config = dict(
    normalize_top_k=True,
    num_attention_heads=3,
    norm='rmsnorm',
    positions='rope',
    beta1=0.93,
    doc_mask=False,
)
Below are experts of layer 2 (counted from 0) of a mixture-of-experts language model. Rows are named router (the router's row for the expert), down (a neuron's output weights, with its number) and show model dimensions 0-95. Each number is 128 + 24 x the weight over its row's rms, rounded and kept within 0 to 255. Numbers have three digits each.
After each expert's rows: "raises" lists some tokens whose logits its average output raises strongly, later layers aside. This comes from a sample of Wikipedia text that the model never trained on.

# expert 101
router:101101125096163129141110079070139109138151131156085133125138118096131120136129085128130172140111139121121124107159139165110134137117135067136146105157103106128127137105127118138132138085086093156115118198111087114139082118140117137147121106115125146071121100140118103112127148142143154158
down0:137153153102195097108057134100118159134150098097098128128131123133099133139114142100169144144129067102106115156163123139114127145137136103151107127166143146136150094118143140139147153085142096147143136156128156082129127119129117128127122181153145132117139146175102150145140151126086117119
down1:131110089134081120145159143114126109106118136161087138168145132131151118111125162124115127171102147112105158163125164097128118130140136166153176095131102132154122119161128083133122072116110185163154126117095115178143107154124131101139146162107141124082124133140088146112105134132128110156
down2:143134103118159128080153173151127122109087133127132101145099102097132100084110142110145146136133096128100149127152155088140077138124125123080119117114166106128111142117094117128149136114129108149144078126199136123160115112081137127108137115158125147149090123113139150103136109165120081101
down3:113136112131090094093126130115101121154128073127114084134122147085164105128139141162141122148077177169107106127094113135160131125127124122101158155166098136138130100147141086162115126103147150146083130089109101135146113076142085096130122145144140108086133150130149121146123120140095114116
down4:113136100133097118110130145160115151137109156147140127172102117126136153111126156148114111138066119114110104128148114068150094152131140113098124126114147122112144119165183148115113144144151156125124167134203136150123146144147104146102133162110134147139152137153107154120048119095141115126
raises: "him ", "them ", "his ", "their ", "her ", "centur"

# expert 99
router:121100146140197149130105126090139128146118130130128141136125136145108089133131114117140095132108121153108122152156109149101153124180135134163144121146117134138127123088064149170127137071120136148142091167170106122158101121131100119135138076147150132124092170136096112143136092140153099092
down0:093079118162094115207158084090129109114115122102133129136103174115125153113129147162127153121116097120075152134150106153126119149110129174116144081101133131143164151086130136138132129092151125123129115132094083116102122120112173118141122113076147127109137146119121145122131121106104136119
down1:160149124180154119105129130159123110119156126110081141090133142131122113118111048147122128127108176116120120118076111150186150128116094117106141148118113127138103151174132102156151138125098123125145101135076125105142119066119129123143126154126083103123144115130102151140139168135141146117
down2:140125142123138120123116169104138152117158131115148119096143148134141138134151110150139140120137175161109130147133143121176144165148109124153122065122112142124098150129134153092131152129175107148159099168136130178144120160111166113137106129162189144142102118149111107140188121108144189121
down3:117130123130127119130157133130109113143137102151133122130087078097098087122095072106152175151145137147133118130114107154154103118103151141128136174152103111108140087140113144143127126120125136093130148138076166154075126108154149171119134129148112079169120089099132149170127150124169120125
down4:136163119111155096135106090164171152118162103094102157123104124115101160117131140114151123125134151100154119121139091121129178087125144192124119101173135189097140066130144123137125111124124151111102152114093157132119143126126112130143125144146102144098126105143145147127130110177147138095
raises: "him ", "of ", "them ", "that ", "from "

# expert 159
router:089101139060124155155097101117121105115097136102117152130093138117141125154145095146127135174114118108157073123131147136090120122141105121133137082124072119152092123119106107180162146110142083130088092151135101134125098130142122141159111116151140139097112111163096124105138124098117120135
down0:127111115147119111145147146117110102125144123114133129119112199126116120120120127100115082128164097138102178149161124148125112099133164102181095166142112103166154133130127104106176111127099078129166118127160105109106165157108138110150088144132119149139113120129092112086134104091153146137
down1:103104114150118133094118109133135136084121179099083131153110129127130079118138136182086101166101118130158130108101126130092117108121122176117105189141147112102139123122152118178143081121114162111133156091112130168139158124088148107130145166132132117161095136152131114135112133134136145125
down2:128087152130103160110147128130127120113161158112106096120139176116158162167099081167083140120133145064113149136121102136083133151096146160102159101114121140099103120121132126130105124132114144128114100125100126176151164103118135134178145134146155120108079104158158122115149140106144124125
down3:135082182106157125144172152120087116120131118153128108124111098108148142120117153115112157133128085143115129119128132135095130140148118133113181119111142142141076126177148084131146118116112144107153108130139121090075131098164125078102130121136092094125135140072126122081147135127087132152
down4:148132102117138092144118133181122085124113156170109131123094131113117083140143132129138094093117142149128137137141127118095153148145114090115168120147108104138141063126105136110120122115123167149118103088117112130116148176144180205151120121128152131101117107148148171126113112143143115094
raises: "earli", "species ", "Conserv", "site ", "site", "· "

# expert 70
router:137117161129140134154103130107160146199125094136136122098155127137129072099146099174110157155094126134114136135133116134100124143129068149110172105118138139138169117089091111128137186135132126107103098149137127089174151124138157129120139096147148131089128155131131098127139094156126121123
down0:130096142128130134136174111106127174134117162173111103127096128092135118136152127149131099149114095170091132117138138084152135146126102122108126168161140109155088156107108123104050104115132135139135104127109163142143119141111108143124109129130142148134089166069096088136123103123131120169
down1:126159079120120156127098114120095133141101116122129124119136145137112136104138116133127126139104132087180123115153111165107166183113108135159127152129088178106116118100121155154156097157072163155096082149112127115095150112134091160101146097119096150125136104112115133092129174133131115129
down2:113109129153100136134159131103171145139097104116109125134128094176169098086107165160089115137107149138142155149107149158134133142112087134127119161137123141116105116154151153145138135170148107089115127134127132117128115137133073164119146085111171151129120123151090127123122140085158157064
down3:130112149118143151152117169116099151151143170127129120115100108112178131128091090147113089163120105106136118081099156140148121129139178129120058129132176148120066143118125141145120134128126110121166096139144101162095106122119144133129133133088109162122136125084138128137111121134151149079
down4:101161111099160145117124153160112135096172175114110111126115123118130160153137151101095139120151147123084105110135068110093149128133138121111100128135121107142118168151101174154159097154099157107172168119136127145090115134121148120093150153105145154115101146143169156115098161113114130145
raises: "00 ", "°", "00", "mm ", "show"

# expert 142
router:155101120084150111156073055121100123156133116129115135121153109141150089111117082131125146151066108146132111150155141128109139116144142111170138109104116125143180147109119158152135115107096128145148106127112098128162075139156093130103136120111146113116112101151100125142161103099157130125
down0:122149158098178123144110108099111121113119132131077147129140133119136070122133127143106154111122125138189129146109080129125146126119077153125115146116140172081134097143077132079153141096126176124144145158126125101126072133115116127146102123118111105147113135179125126112118133097162125148
down1:120160103120130129155147149148138136113116136153092112139123199088123112086123142160131158160091117129191110116113125155122100128148108147126149138109137143120089118142138130135126164117131162169083100128167131116132084119101148113121097109145144126122145163195113134158110079134141114135
down2:165104127130087110123129089138108107125142135131158122126120121096117085106091166137081077109141133139120169138161159095138158101133106141106152139117113168132145118152128116168051135109108110128138139113097107077103156174120142111125126122114138140116081128137140120118153128136104117174
down3:126125102144150130144127117127112134101104127151130105111123151106112173147129146104147136132135095193179184136122107103127122104128134111126108109186146133143119111059142083106121122095173150139116104121139103140085111128119147104107099128145161134178117142146130090119115141149079135110
down4:178119152151113121188135118103128119126123126147115117151090124126139129154131051132129130129123131127183088110135143134100135118124123102133132133119100111139106141088118125139166141126109181154138149090129046089139108162128104158142143083146109102123112145150107148120142165110141123131
raises: "181", "age", "180"

# expert 156
router:113076128116160122126092066131122125134120126133121122122157145122125118126110121118114137175100102115124128120148118122095126093177102139171172112108092121148132157068133134166133171124071091139094104130166114103161110134140128102158176129125146117116111151149135105088139124127137096114
down0:091145128128134140141113158146129146177109161131107115156152125197152101126116127121109127129120128109143128154110194091172169150153139121120132142141140144156111155142106132124116098090114140141169132115112115144126071138147080148169156117114145157088110134114107106102155131110178140125
down1:096132109108113138086133154128112119107111100099125068124110138162108105159150136118118125139152117104082118146132110109128161153099152094103138169153122109170132162117142104092127147060154114098125129105108106122123168144152166129143156108130086134117127119134102118140154140122142091188
down2:132141131117141135145121123084148135122133158126141116108081142086127143169129080148148102105115099123194113111145106136168137110154105078143104175133081113118162133081100125156166139113108114112100119110112099147086120139136125117149096147150158122142077139088141136147120124151126129109
down3:115142124115115129098124115136072132114124163098177144094140149109094173155138126097107119144128135146096192092089130084138113154170126134140136166131122153119141112117102157129118114158065111120084105117161141142097159098148136175141122137127103123116132120122157120109112142154139121160
down4:131126112124113145147115143129101200098136105073104130142147127156156097131143161132101114120105110139110081128164134118125144141135175122139123130198158120135149114122142093091115119151071107135127089105130158092153153098163132138103114146120136141113152121093120175112099105145121129136
raises: " ", "Posi", "role ", "rol"

# expert 145
router:127084159127146138148113120125141090144105149109104102120113142126112099152130068125125141179119084144156113127126111131112148124154121120147165122132112103159147165053126128150150160114082122120104105175152111087109126163142098120138124098132117149126111142177097120095153130127133112087
down0:078129136167116090093109109114150184119112131142150153087142168150127102112114160128129145095104126091110172210128126126100117120143155113114132113123129121148182131154129152128129133131097146150141152169093109127127112154156135120123167134147133112118128105096131108163080115114147115145
down1:139128136114127136156097104125058142107156137120115105139129083165124125145124086112119103112138108128145126108138091151136107159126139132111094090088135115097142058067107119128131174132133111127154132120149130158110143142118096130123135142170155112119127151169136132104125164154193125109
down2:120190110124090106099114153121116150139119166082159161122156116131097118115126164092147142112137104140117138156147128126131165134133144101136140172160129122135141123151093147140118134179180140134110118133156164081104147151119136172117157134180125121158151148146164119110097103145103102108
down3:138153067123133109122070108110064109116110125155129106115156129127132094177153129143147193150107133131141147127110117172140147130130161151090134130157125119106138124118106102146152173142134151124126136169105087087110114155134127107158157101149156133103130135121130134095150135166123092126
down4:132170152112118102125144116095131178139159151108157118153148140084113119091135132171108145168149123098143115157168144133123144115115114112137172122086146111131104162176108165133149108127129145110140156125168100146131143133129165115162082110133102150169090117156121134094125115115163158151
raises: "-", ", ", "–", "th ", "th", "=="

# expert 35
router:101098112101162122180114096105136109135082119123104117099135124106094132136126079112135125141135107133119111087172095123120118117144151162140154103140108089153140127063098157187137122092102133104116088161150088115126113153130099114133134116139129125122115103153081103123155148120114110105
down0:109128150115136125112136136132126110101117191087153170135124119127132167152084102137136117117129146158157140094125139134140124126169120130108108095144127123143150147106136129143120156125116118150122127136137163131120170157090138147144126105090154077157163120051097104161102096094134183143
down1:166176134123104086127128111104159141107116128089108129110142133125094170109146137116122115110129115174109128152110110151131163139188117126147140127147126126095165115143069123145129106149192116173118093118164106102097093129125132118097113122120102136128127129090118121148175138104170118147
down2:156151091139113147126115120129106139204169133118130122143135157116109129117148120099179150126139133129110165163097146098161137132163111136174111129102119108168180119144141167146140123123102135119132109148056102111119082130155111116159163108153117133144162100133120097118141123140146149118
down3:088139106096144160114152170126147133100127137088156120090140147113083140139109117088144129134141132125106122145128159125117145173124129133149055149111129169128122143125143127176139153090117069119125136068137113134128145133120181128127110083113132169134118110140159133099125159097123145130
down4:129128143132168135152133076097117109137141130144123127133150127131130113120120115111128181124146148087123113148195115173099117151099154142120133102112115134160078103100112149117102145096131101138147105096124098147107096128166150181131113106138157127113134136164086123120174124135104077165
raises: "since ", "due ", "she "

# expert 173
router:115107145109145109132095106092153108111114145146104098104123136121154049121154097164097141148134099159129084121159133115097143099113099162168146113101102121144124148104088147133148153126091116128141113155188114135111110122124113092127136095117133138091116133140139078108156137116120134088
down0:085145133100111175112130138132109134159172097162146111129095117150098132128116135136135138163101106100137125149169108179121181142153114130114124113148106118129117137158106155141111114083097148115118102140118147097113167141106156106125110132108097151101095126074103157186145145122113161151
down1:126143118106154093113156091123132128150135110124134069132173119127121120150122127126155120132154092150070169147136118132119117126158105134112137110119120129097129101130123111089131111111131148185127170132115121116157144163184127118191117124157151101153166122116110129074167121122165166132
down2:112175098146158097126128120154135105111144093135132140069106094095137112126129111138189076133166088135166096127136110094109118121124096130186143133107115142157180104170113147135161134124156118097103153128145150149118096122125123144133139136126124128138151127136171109163123127102146115096
down3:160173118077159120102090108119111130142147128136117113145174172131081126114135163162092163121147127149089153121135120140123124092118127121115121143152161109126134113124114133168129171092132130134156122134146125137177119161107125113110121154123117155111147170182130055109102157126121141140
down4:090156115112123121160092124121120103120122136096137114162133098119142159117115128163114130137170124166034138119121117098139138149138115147088112093126112126111121171140094133156132173138140144127170109149111108140133151145099166125170132113152148105130141111142183166105110113114122119167
raises: "”", "Bang", "ze ", "cens"

# expert 8
router:087093148125146174118115095096114118138096144123120142095117118100145106146112116120154161124128108122121105139131113127107148119151118113138122118122064101164108134068097124183148131088121115164126053157131065118124108129135123140126109106145125153119117088154095117121117141129164109136
down0:169146155130148134112137130155137143097115120099126115138079154164127172152146137097112108169155143119121093105102090128103175095106128104197102134153113137136119121126091133112111107146168110169116112078167112128102101138093153115126095121126130110119084114100128120146153120126153117153
down1:110145092138115121155114104116134103145160117114120116141110067098137159104120143118134149142120111093143122171151100126105126137128112128170104141153154144143101176070112097107135133146134092163130058066139146086154145123100120157126132106154124131099103127145115111106127118134099105097
down2:165092132110188140128154135102148134123151143123148098126160097102140111120166115167113100124145140097125171125096131104103140138138113123115121129126096143113120129153157117137107143156114091101129122189099101103078160141144113124152159146139128075123173122084118144161130128175096118114
down3:122160135090094152110130139111125116112159125126149154137164101115122108104149097106097126119122130107111091164099136097121124102084115092137130113122164153153123095150115140180132100096143148128160163140121130118126117141100169096147145124106189130138105144143070152148131136103113190102
down4:146194159128096142102116118113116139134151141129152180088152108147139136142139094110129110146116152135140110117125124097134119128134128119139093118168091115106177118133115102120186180097118128120135123140114149144134168128135090127125142132103136149165140156116173094054101099136144149116
raises: "where ", "which ", "but ", "although ", "wh"

# expert 0
router:125101154122175114148083108133158087129139133116119126122116136094156104137113088174150136133112098167121108125165099168104138092118117129142153108125109093133145128090122110145137112096087126165091123177132076108123109170146108150112095137130139117145105122158094077140161114115122118146
down0:101143095096095098159175150167101126070093129144179141117158071121149125114087130113163138166101138140088142152102147122148115124145136107091153115088107131125150098110127117130125149131172112140134114160116112114147147113120163075145126107131167131114152122114126121156142144125102148135
down1:160102122142094112133171146111090139129157109162154071101155127095182143132121131134126088135099143139154087148100118171127146148135133167128130084134162140150153103126133088149140100128128131130135113140121085110144123107097164130107154162135093113134146148119169111101153142107110077138
down2:155158078137099105119098141135134101095146127160124159102177171156128127140081157126122153091149189112136121124147127117113144126120126113128128119111112104137114157086137120149132154133108172109124139159129170062092124130146141139122144175160145111140128121108082138145121121159109155098
down3:157111131152075159139133127160173121122122141131136088124119150135106085060129127138138116108129120087128178144109132134170125127141112103118080128137110140148133110125159133071124145150142114075106111113080141136126066137112095164132143088132112113136127157154155121133124120097107145139
down4:161124151143128160108163152115124110078113135120102098141144131152135137084102083080112126121120148154131118122124138157162107131110131135092151176111123192116132130166151135159136158107151144149137079131089154115114134168114154139121086149125112133143109156154090110135117169110149141166
raises: "date ", "to ", "via ", "towards "

# expert 73
router:106106140110174109151090120124096093130123148125113091102151124101146076129141096148106131143084107152120116139169128144113175119140139140166141118130098133127156142092076131147128149099065132124122118155144086101149100138139093139105151107135129080117107155150106069125142122123128117132
down0:070107183146165110151133130122152112125129088147081129111102101098139150108117141131137101113135096095125099122162109145106149118160100153139114114109125136114135153130129113122149118111095115116105108105106118145121071134129123136119135146138159126203077132111119159181153139155138134081
down1:144138072043109108111155135101165127096082128159195125132124131113124130114097135125136135183140138134148135099100127114107134136125103144115109126119148136100136128115142143121173129152149132124159152127157106118156091142111165139126101113137157146126129147152153120148133142075160126078
down2:112082157103126177123131115105145145142135127145091095138121162127122116126177168126108118146133131147060145122174143113125133117117089153158130108134125138123140132116156112132123128127078127168124156187118163138119123143173113143130108127138120134190124153155091077094127121090126135116
down3:144172164121147131100142060164110129153144125123142171108106115128142100167123071129152114132110097108147139147142153105118124149138149182138140108137165128120075139112109156148159129114072122098129129127149174117076128110164121113146144125113146111114112145103137133146124083133151153120
down4:093111120134129148145100121147161124123126127125165137121180159089169120107158160114144137107106161097087118072123102141135111135110152112095163129146146094113153106098115150113125140154134135151156114143090123137118151147130108170102122098115167060118162178114128172122123145140120114134
raises: "ore", "age", "ator"

# expert 149
router:099070153121154128187127129148138090143076121132078135088127129109126111161098099130119141149105118122131113158167080146139145127180117142137166136135085124147137149071130125126129150106074118126108108119152122115121078149147093138152119131148138123124126109158103115109160120154132122117
down0:123129171138151102134099131131127096136164107113081130161140125169202131161156117149108072098099127142114125122085136148153161110157130125162126113117122141141127131172118152158135118135102122132085112127144130155174130113093136135128171116113089122127160171157117125159139121106094100128
down1:131127087126124114109128113087113098075132161164127095111114107126164161172121134115124126076103136127120076132163103139163130137129126147131164119094146143161116142164122130097164091115159198139104118109106133107125151122125167140123148121152116118137097131095122140108176125152115102154
down2:107135068154104136168166086119106130080133127128172099139131160126124121155162085110149141084163123116121125129126151141122114109099127116154139137111169132107140117149125112176142100177082149104119105125155131116128105120110098100106118106112107112134127155092126131127134128074078160126
down3:126111152137155138124146173123142119101105132166197155130149118154089128121172125142123099130092110140121123115163157114151148131156110084097165097128112156124107096109125086117145149141127130167115115096107144128102167113112136139150105162139131121174109163145085119140114137159110074150
down4:163130180136142166167131143151113161136136154118151144098102158156129160178081114139114134157177160135152162132147135115151154134142119111095143140118117174158108129122127127120167131117094120084166113139107113151100112157096121126162102094161137125105126146135111118141159161090109119100
raises: "–", ", ", ".", "kg ", "', ", ","

# expert 140
router:139100115132139121161067104104133109147084141107089134118156127109118123161128095122135153144083089141147114133136112142106107154147099133160161092124115156118145114098132142128140158074119111109085096111140089083126112137138140111121166110154134141105103144135116101138169114082156078113
down0:104134168105074107145127100148144127136192124146096096083146094077130105084115147152129160157127108154111115123126127132088110146100159118131114151091141136087141137122133127121101128107148140122113157125166121159091123136151100089143142082129104135131138166103133098102094105146117104130
down1:142148124096111129094141092123049128159088105150149107143099120134106115105112132159135133160111111114152146165129176131108131113141123156124133114126109125114123107105164179137124111104131149085104139108090137092188117119090141121127114129139117142147127120155105136143079137089137073115
down2:140124167132112102120177102119117175141142146174118127101157108102184177175138090114135140145104122121131147089140158108111130119122167121095134108124105104129129103144156147122145137113104136164119122149154140166116143080160154111111093106112170096119165118151117130133125133173148098149
down3:116076143117136142148142125096153079116101174147158117107126116110154143106138104109055095143126114138118109132159099129116112132138164169090110164120130072168122116121131156145114156100141124164156121141110129137129113117158108156180142155113142081107125137158132117159119133122114116092
down4:097115110180137129118114124135077145137151135132130113112085123113113127116169109112129097115132148124124129100125068149136151085179102114125132132108081127106131119136118134154138153148104126123130100146189146091149138153128145172152148113121170155068152154071138131096141136117113118145
raises: "ays ", "., ", "isc"

# expert 161
router:113110128121148125171122105108101100144100143111079106100161099129136067148109110114111145142077089120091105137154085134107137115153105143140138094125110113146118150098115121140135145101082118147088096150124081106167118131122106135125152105109130125126096140159091078110129129109106087134
down0:134171111135140108125117112087133119108115087107113121165106122130137085083115117119118150102113108165114174120164088109115146104158125132114146120121143123106104121082125124155135160144083123112118158148128094163116101099155110081167092147119151099172137099134123100170164149133095135111
down1:136158137157147117110137086160133064116141114125114154117119107109120113121149154165152160115132118154128124127109133130129093145139120158119141118163118125091150069139096093150096109151123132102105133141191143158124110135154094138122110108157122082128066156124099083131113169144116143146
down2:145184145128139118111129161129148126165165119135126136144133101110126127096154134128113126159131154094129165094136148141135137133150134135111089138138166107077126115133155089140178106104133108167136100111080124119141159152094144143081082118067132096130092120096171121128144105146104130125
down3:120135097157101147133139154121138138145149128133127165113125149134126122095139106062150139095160113124117158153100130151110139121129119065120124132136150137124137155178167125128125127110138160157131168089137149162175094094139116065121129127099116146123127116109101148145184108161136111172
down4:109150134138149125145098102170121158140104139130134078144087140092090157191135125090085088160148083154123106092115124133105133116135098112123130116147081136170134104142132129137157155128160120086158109108109130123150158137172150165133107120142130126093123137142124147176115136117119109111
raises: "atic", "atic ", "atis"

# expert 12
router:124112138080151136124096107090128130171109121125106120141147149127116071140117111143101154122106097148104092109140120133133144128157121125125164106128134103138144172138131132160162133113109110151085115188153062129132129146136113142117167127114125093148127128128084098082127131100149074167
down0:091137136139148098151063134104140132095137163137104146118134124151152147124122120125141130145133105150097114135070135101136131145129095116148102121143119144111117093124116083103110114126149144157109145134141167111099157107142070185146158166107141103130106142094123167165103143109115073109
down1:097092130109106130153113128102079121125132132134154137118099118161134094142130156144124106135094137146114162154142117135112111111115120129099096121094129110060127148092159113138093143115140134180116103131104106092155127111100179142181088139122171091130081083122138119102118104112134133132
down2:128161117089143154113111136150134133131125086098179145111120105147083101108129141112109153120183189129126129105155121120146086098168107101094146088109139105142142147154095148164136128108112078133086113115122138137125135165144112149122148135131138118154116164130165110125078142112111153112
down3:125122172144139130090145116102126118121111136147136132139088138144074198116149154145136106125092168130136142110132132133142117152134185115149105120097123142131104110118146170135090152098117083151155112150124153113112129138162093136108151119131119157102125151155136136170180137097088131081
down4:130125141130141094108148099131133197144130123158115120121093105088119154148139097120134135132167140129146125117144140154144124104146115072101142119139124123099120095186135110143130147087096134112153167114162125172124148118179142151104114124088139108106152089103168136188127103116106110120
raises: "former ", "role ", "original ", "own ", "previous ", "current "

# expert 144
router:143106117112132141143100088092118090102098126147090122135130122110124128146117120147133123137133089161119095126149123200073153142174118123134138119119108105157151120119101115148159142085104115137104150128163125078093093170097109106112146113154124131150135132120089101139153134143151071109
down0:156170076109110194111135117124102108151109143122101173148132159154147140097108092162094137140161138155162166145141185108149137128125129149109111125117148112126126116179142161075105126134125131129155137121145129122131104120146146152086128100134112104165148081145129119129156154113126103116
down1:151142123129123109154101145138107096159125126106106144148129094147102126157157085109122115146142142096120140126152082144132129127126083108147135099117122106168153133111122093097146080129124097141117120091068142083113121121062158140106113079125119187139115124150127105105135160127141092118
down2:128074172129155121141147136106133130126108136153123118119109166118090159168138141162136090124108135164121133116153147145161102112143118154146142164115128115178141097135078127082097122161104172184102093121128122146132118130172115136106157096113105113121143156125170098114139134123166116145
down3:150139140117096135138141121147120140126128094113124122131144158116113148114090170162139139157113135137136085115098139157118183141154160118118125145127113177106135139106123159161122144174124114064127129116119156134087114068073165097109163139149128099134154167115121122165106118156144104129
down4:127134162117137138130125120096111117141135116133142111169124112098110100129112175115081123125122128113097140106105155156123117108106153135114106113160090160142142080197112154102156067110135178132122116094079139123189134122144102117130129145121125139118103151143147104162169141128159099137
raises: "201", "\n", "197"

# expert 121
router:102076184127130127168114121109153092159099110159111122110132121122122152155128108152135152181076123149126098119134135141113166141172136141137186119102118113160150141088113139122130130118081103133146112099141109103123127148137128128118121089070105121113112119145113108131187142156151127111
down0:162138121154116107144105133118143124117073142131129152125111158138120116085116165100052132112118100091109130090133159150070129131165159148092169108123143124098137129139120125174121132118139104167106155101128090128133098091132151129112141142139146112108167119135136140146141149168119081111
down1:157088145127096134124150131131148113147112118138093123108119093177142098148138105155171159163126164169127160131115131143164148116096118124126158127148130149178124157107096115139081130140133159102104123115129149120139108093125086161127164181129140159143089131129110144120099102149113166173
down2:123113146140098113135138105151158151121092158131126126138097146081067143128150114142161125121084161107132124128092141108157164120183117108115104182116149158118141150141110122090079125090129120154169136130131155152117147084151116131118128115068151131119112116140143118126103137107104139175
down3:095130127144143120123124153075130109161133090128136110144161086148099132097151120133124107119124129135085165105159127087080162108131158087143143079100135139154082141117109123107128138105119125154156101136136149104165145126179130149106109159086105103139121131156130169114147094120155133162
down4:169133122140131134138118150105103091113125103119143108124129110094131132085157121159112151147118122091136135142171092174143105108144159152149129145106134119148114131129126184114071071101159146141131124115123145119161137118189118103101190145152109108131170162132143144110115133143147157113
raises: "mm ", "kg ", "km ", "day", "mm"

# expert 3
router:125103181112150131164081119109127101125123140120108149150126095118113124186144114146106137121097095148149132131144130129114109098122099128150127077106091137136118129093128141161144115110131122117141116149153056120135120122142114143097113139167152140114043120167114079141138142113147103105
down0:102110107119096108151101089116154120112127095146140161146124118078062107101128149153191136156102112123117139142159136080122111144099122114149131111117116110171175080119135104149119164155097131159121143101108094132130170114129085148118112142084148119129125124139130118147127157145147108123
down1:169161121120127170166138133100164132157146098181110147135143116114119184108131151135151114141153123135117147109086140111153131175126096173171132116155077129120140090154143105148130148127092102131135137131084149090130101133148103149157114148105149128170149150114085140133125145130128143158
down2:084135115114110126147136150179119152122108147163122107084136131137143142111144108136141127236144177106138131134126105157124140141131109140109136111163100099103105134121126145132081146157143130134131139120106156110167111175126102109096080140098142143127116096125136134110116143098090125150
down3:148138113119105143117090126189099124136122090127111139153118096138137173130102121118133144119102119171143140136147112136146102139134106091175125100142139149079107105143149144091150120107116125103141123130129101124140147073150104154198126081118133107163141104149136108161094094122105087113
down4:097098137095151111160088107122120122130145138149132105122184145139148140128101175145131148143127148154126077151189145144117093120153108147128150143122099122155129127057137153123155140100127126116095121116131098132116097113087095087119119159109104087116090107120134149104124113113137156090
raises: "ing ", "ers ", "ers"

# expert 152
router:113121161127134122115096128126132120156075138117112126129131134118153127112144083161120153108104082131137121122144105181101127127118127090171161104155116092169103148095081152154161117090121121115119134135131101113166128165156098143155119108172124121084083114144084125116142101138154117099
down0:121092129116146138113109103174136139104129130103189127115123119184162147142122150074126107134095119083135114132125129101107113112157091148149141141119077120148130149135124141124121155149178098127152159066116124156125146126100091154166142111132133124132123174132127128098129088156105089126
down1:138118128100120074084153147147121183115122118130131143105137118132127112124106121140125163171124119168106161135130161111142138110144109119130159108148172105197124115105077101076121125126136167156137104115158123144123115147083160152152122095135158127114137130121087132133148099178125153145
down2:145119117136155113120101154139099091147159078126167130126118130129147122146133187112121110095110093138139129142183113102161123102099155098093115124113123128117164142157101133109114151142099104104122112133135097120128172121149097115088130123089152135103090070095151124121097092137102165110
down3:173118121127114079101144142085180107112136123105145101118112108130091140187158109122101124100142153136122105118157090125108160090136111131115131140098101137135136115113101135118149153145117143183134113125148144105147094136126114143112170148126082148159096167125180077156142146128128124140
down4:133106111126110126094110112190119121106121113128092145117100169095115120144124118115145157126130153128158120166120144159105089125123117193083140106112102120121141161116175159127076140113128066149116173121106112097110108123121146141112143110086125146123122127105183154145126147124127104147
raises: "187", "reti", "canc"

# expert 111
router:124118134116166130160117100132117118170097185129099134139136101113117100137148111138165127150094087103141126148166144151109124111178137144150158139114135091154114148107109120168104134108096107190144120144104092105134089150127095134142131122132115111147118096131093074084124131143134080120
down0:145100160103184151114151145116163111111120129085118153142125149141128125108170134118107096153106130140134155178193102163126144103146128119129133149135116110153089132169123118143136109152103098161129131158097142134146141128092137156132138119085136108148112103156082112115186113150168107131
down1:100106115111162151132103133116147136158185160129156162124130153093135114146153139124128142111097123124136095105170150137133105178112150123096085153144104142173066128114108116081130163135118121121120103130146135135127185139107096165106120150107141143081131164115129126134147163113100108109
down2:132100152141180139100126137125110117159100147139136140162127139128124115115128131097136124112161120069115095148124170118121102158071131144077104111139099149126088151173094114092111087148115126103166118111149132149116143137121117100105149099098091156097105095121140113147149135145168100104
down3:111119130145094111105147108140149105116045161110133149110131128179111131135139110135131122119146135162142080111151148156140136122144102107101099158169121111121090175099123088140121124113162081123118117137108137091130136130103131130148150139064100120147092083114118107118096159153126123129
down4:134120150074085160116140155116088137154170138152158118139099088138153140114116151106114129074143116096117147087152137126111111140097112154087150147125140104169132113155090141137148142110127119138189123159110135142126142149112121116100129181115158154123123085133138165169126111140164116136
raises: "she ", "given ", "their ", "her "

# expert 179
router:154063165088150143132151104113153094126117114113100084122126135105148070165128123147124155128090116134152119118143129133098123111152131115124121080115073127121128127103101144141138143086117110159130077132159124077129103156161110143150129137127143121106115105146098072113124108129136091115
down0:191162111128151122156096132144114116128143153110107127126145121156144148131108115126137146093129127133138164143087155167141135068122168109146125128141096166135132121100105108183115109144179090119118128096149146142109109148141117107111125141187072127104158110117114107150120157094158114133
down1:107135177108129104125140100101121127087158161100091139132097153141112093142132135150114118106116165131132133140131099128142146089112141091118110107135115172138106120110177150139092103150111108164110144130175108111128145078104131132130131128161125097109103128124129131098166123100119155214
down2:143150167133123119147140158106097146109158143120076130091144163134104151147116166119163131159126122163144103119142152123151129117136150108102084153090121084134171172142127113101126112110133185111142169163134093120139111098118135158159121134146094150144150119097079116111102133164141119137
down3:123096139147122109125116149136123168161139112110123154106108115157136115125154097107197129141145139136146166089150122049145096092117154084154138133120144108142152107135131155083177136136104146111108157109161131124140121142156131144131116122092111124143131153110167142136068124155106136150
down4:111131133117147110119098119148092074116104185122158135119144116182126115098105127151113079146103139113124130120113118158128122134111131122135091117128086099124154128108146181156131156092143076132075068156127119139129164168120128144121142117121176111111082105114126132126134155128136116138
raises: "history ", "row", "row ", "rown ", "history"